Experts of a small language model.
Training: a variant of Muon for the experts, 339M tokens, 5217 steps.
Below are experts of layer 6 (counted from 0) of a mixture-of-experts language model. Rows are named router (the router's row for the expert), up (a neuron's input weights, with its number), down (a neuron's output weights, with its number) and show model dimensions 336-391. Each number is 128 + 32 x the weight over its row's rms, rounded and kept within 0 to 255. Numbers have three digits each.
Before each expert's rows: a language model's description of what the expert responds to; "comes before" lists some tokens at least twice as common just after its tokens as in all text. This comes from a sample of Wikipedia text that the model never trained on. Tokens count by the router's weight.

# expert 28
It responds to: Table cells and names. Pipes, spaces and numbers in election or sports result tables, plus pieces of proper names, parties and countries like Labour, GBR.
comes before: " ", " |", "–", " Labour", " —", " Republican"
router:109095155087092158088130168099115046163189084134176076145160187134095146170167100134053131159121183117169205109141119135129111142060099152134189134119103101109165115096
up0:145087134106161097120165127117115137176135068147169191137117123198067168150085137110131148159118135118154104156102134149156076116109095147151166099115086156151106117049
down0:120154133171128119180168155102136125125149093110094105151120146118095105139136146112131126108206124170106114138147110120105139143154118147150202090126055143094089110131
up1:143139159118121126102113174087153123136154020120128120142111139083133115095078133104117068149170189143117130176070094130107195116102150138118135115130174153096132133075
down1:142206090105090118173171154174085043101118111106088131107075138089152123116131143151175183088073114133141135082103080133154134140114126166130120186137181207093159135161
up2:129140078125221099170101165129133112151114087136090201096143077152131115051086120200130113153116125079140102084113151136101071142134092128145118122198160140137092039129
down2:113140098109145145168144097185195129109083121194162089075211155084124095140099107165155175125137164131067118144163115157110134094125129130176108127106153096168118134117
up3:132112109082115134171107152162140106131148074186103097122094155124096127160105000139129139098094160103148172106120124120127143108100067135044074147176137138112143108100
down3:069125054118154083122091156149183170092066124114130140064130025129066096109122197126081113126154104131154100152147144164162160173138171153105144053110139087109104121118
up4:140070098101179131167102075154107118082097184138125147111105148141084152067109135142097150177137123109142158169085131158164188129079052104179136175160108149095168127135
down4:147114132120175165166122145148096125160133168170107094065112109103114086168162216131074088126127109141119150130150148151168087116118210125113079162116149157136100113140
up5:144114093088145148140070156120152108090127099155125172121173114103128133127101119165125109096095095159198134105100124130115056199155147109114152112131131087132085134109
down5:106123109126145176074100168134133159093147141158146115082157077087109073097104167135086113129154065134172167109131124136123190179155030120100106135165099127121163127144
up6:109107121089126160143101107143179068142148076102184132119052171114088121131083108143125198123112167138112086161107182195149082124184093160141124099156134146073160136142
down6:120139143219103110075185116147112089143145085137111119161104169178139119136122116111167165112193180144086173081042080110190178135104163111105148124073150117160104108137
up7:149133135194151110061085094146121092074147158159123171190164140101129154118140108149140078163108151103137097132117140105058126044168115089147142079163130127154118167085
down7:147139116127123143106151180144128211147159161084183167179203052171205177137126143159125069167158088096097171135094109134108142175171140131113096098125133149132126146065
up8:096116158119145157153136165123121084117247140090146188093164098130137063152100170063104188109109130151167113115121093115145104165111166134148079186128136176090151117100
down8:142137168106118154157163079111160120143117074198151097121115143133099088125142117126123122100100118221076162074180145159144116055146162112087110135098148098130105130148
up9:163090100112151149113121086164104118142117082059085151169191067098135159142077136132163160118119133159168156131120130088157166147092144130130097133138115089108114120092
down9:082117174112130137124118145112156202158154170146155148127156076138129121103131129107153176152162124135163158137082149131045132137180141188057130113111083126135193198113
up10:103123093125090167173147112153126132152111171097159123099201129098143086137122161103162189155152084077124103087170150112113104129088088110097127184135137176157143134135
down10:198158120184050140178113070160168088146092155153108189155104104146092139139128131104113158105097123240100094083178100109104167146122110169110170125133175127144168078131
up11:208082126094182132145144164128162148144144151147151146172162139136111116162104094078098125168168144149129145105132166173224163108119149140108190108139091152103058065120
down11:103087165074094164146156148137106121123104105165130083105103094131142131149078099103154093108148093072102116128176128141115140080108156182130023197136133124137120152095
up12:166094084133079129125164068100098151141123140099161096099150128116079121119142116146128165116140182084129129164143144053175170159100133105117213098079141083148158158059
down12:120182153137137104102166099183113168146104148081102172144122134146117171183111155166112094175107113113120118160085156138095171093127113122128104097079153097177146173110
up13:154117189170152126122116132138145136108144133120089134139133099143140134148062183170112144131109122147098100129126117115149100140102143154190134195119127118143129075132
down13:104088094128126157142115158106139080118144081170127122197149161113118153169128155173102157105163188177133147161138132152129092119134141125128154136164109103106198081208
up14:154125072067107115085050186104100080127134100146153171108175077168121116100062139127127074135110139161058141118065145136090164136139126121111109137197094190139116120094
down14:168139136124155137122133133146149138133165122092164106085125105161174128083161049096187133158172161185135137112167202076117135172066180014161152100109118136080207082167
up15:097115163153128104115104123125125111122125108107149113134133138124118127146131164180105138215106148155129150143096119130083103194118107093059170106166176108132155102094
down15:168102170164122156172158101159110124128095116115167092138114137151170067167168092127130119126094142129145122135117138120137107126112134142108166066158029107141164119092
up16:083106102090197121114162181141062080141092154157131113139121048083133107141108174127117120109103107177133110119123177114131033142125196122123124116153033169108087132104
down16:126055097090101136128125042155127130165110135150151087168135135147159141112130108158120129123115137147128165197155157138154146128132075076135160084147125143143089161071
up17:132118153125124189173071143081121135164124121060090110149076111153198124146113088149066146138122132129142119130150117175109144166132083152078117126143137070119156149143
down17:159101115130163154175100137140117189117087164110149186127143126209145147073136051145081158102081079108138136085162074160100107147127145101108104153088106073124184086130
up18:134072112131155141148091147111177075193111043154159121114103183132120159126158140138058128152148178083143097140167087133105100094174133125099123168104113105114138128153
down18:098173142119085123086124159098115141025180156132102096161196144114158120152073213121162110144131114150100158155166133131190142186128097106135087144064138077129165171138
up19:100167114099145110157189156113121159164153088115128137152105101089146151111138139090138064116088168124145156141128141089125071180132129138096100152139176052104157152149
down19:142148086123112090146137093133118152127133168162114132139156128148145098134119137072096100167119078116116144145081106146163174167123148126116170113143135148098158094114
up20:142085140156139085192144139146224148155120117053164105171119141127142186190182111183117082129118141135130081153191141078162159111056116121117117080099076169147132177093
down20:180187075149146162122189120106139141171083136119158131164096083179111108140153093128143088156177188137069106113094095081109084159124149132135142094132178115139154100135
up21:134138119156126122107126114160190153113118113171097192099089118134146106136143112149065118122141151141130134098114099081093102169134138163094111175119122117080182101165
down21:111116140176111117148099155146123111135111126120153111075103169156130083115099112181102095097139079150079163148155188144197101147173065114079088125075121103135107109140
up22:074100074108104079115128161070158049127212101122100075137128146147128137092162046137131069181127117139130136073151159098116141115098064138090179076157181152156115093138
down22:151130128140119142141122156142104195103161171115098150099092089061110168128089148108158128120056189137134132135149109093086144088149123135121143112112135172130117137137
up23:141086102118121122131138115143205121094117072087081153143116126157129104131129094106116084098105138028169127165126141124184098115138077117175122128130171157099091118128
down23:128096196096056116149141131108126150135151150094132113135114068110132112086111174092119159090092137099098145101119114114180182087101184087140167108172145179120151149111
up24:053140145160151090124223168064130131113129133090108120156148128177122177103132137103171132098138142124149124100168111125129099085165110087153091146109140134104047165146
down24:138128111184147078161144128114120130072040087134157138146138144075098142119111116118137121166131148156077151035117054098139111147132138169105112147105114151133110123172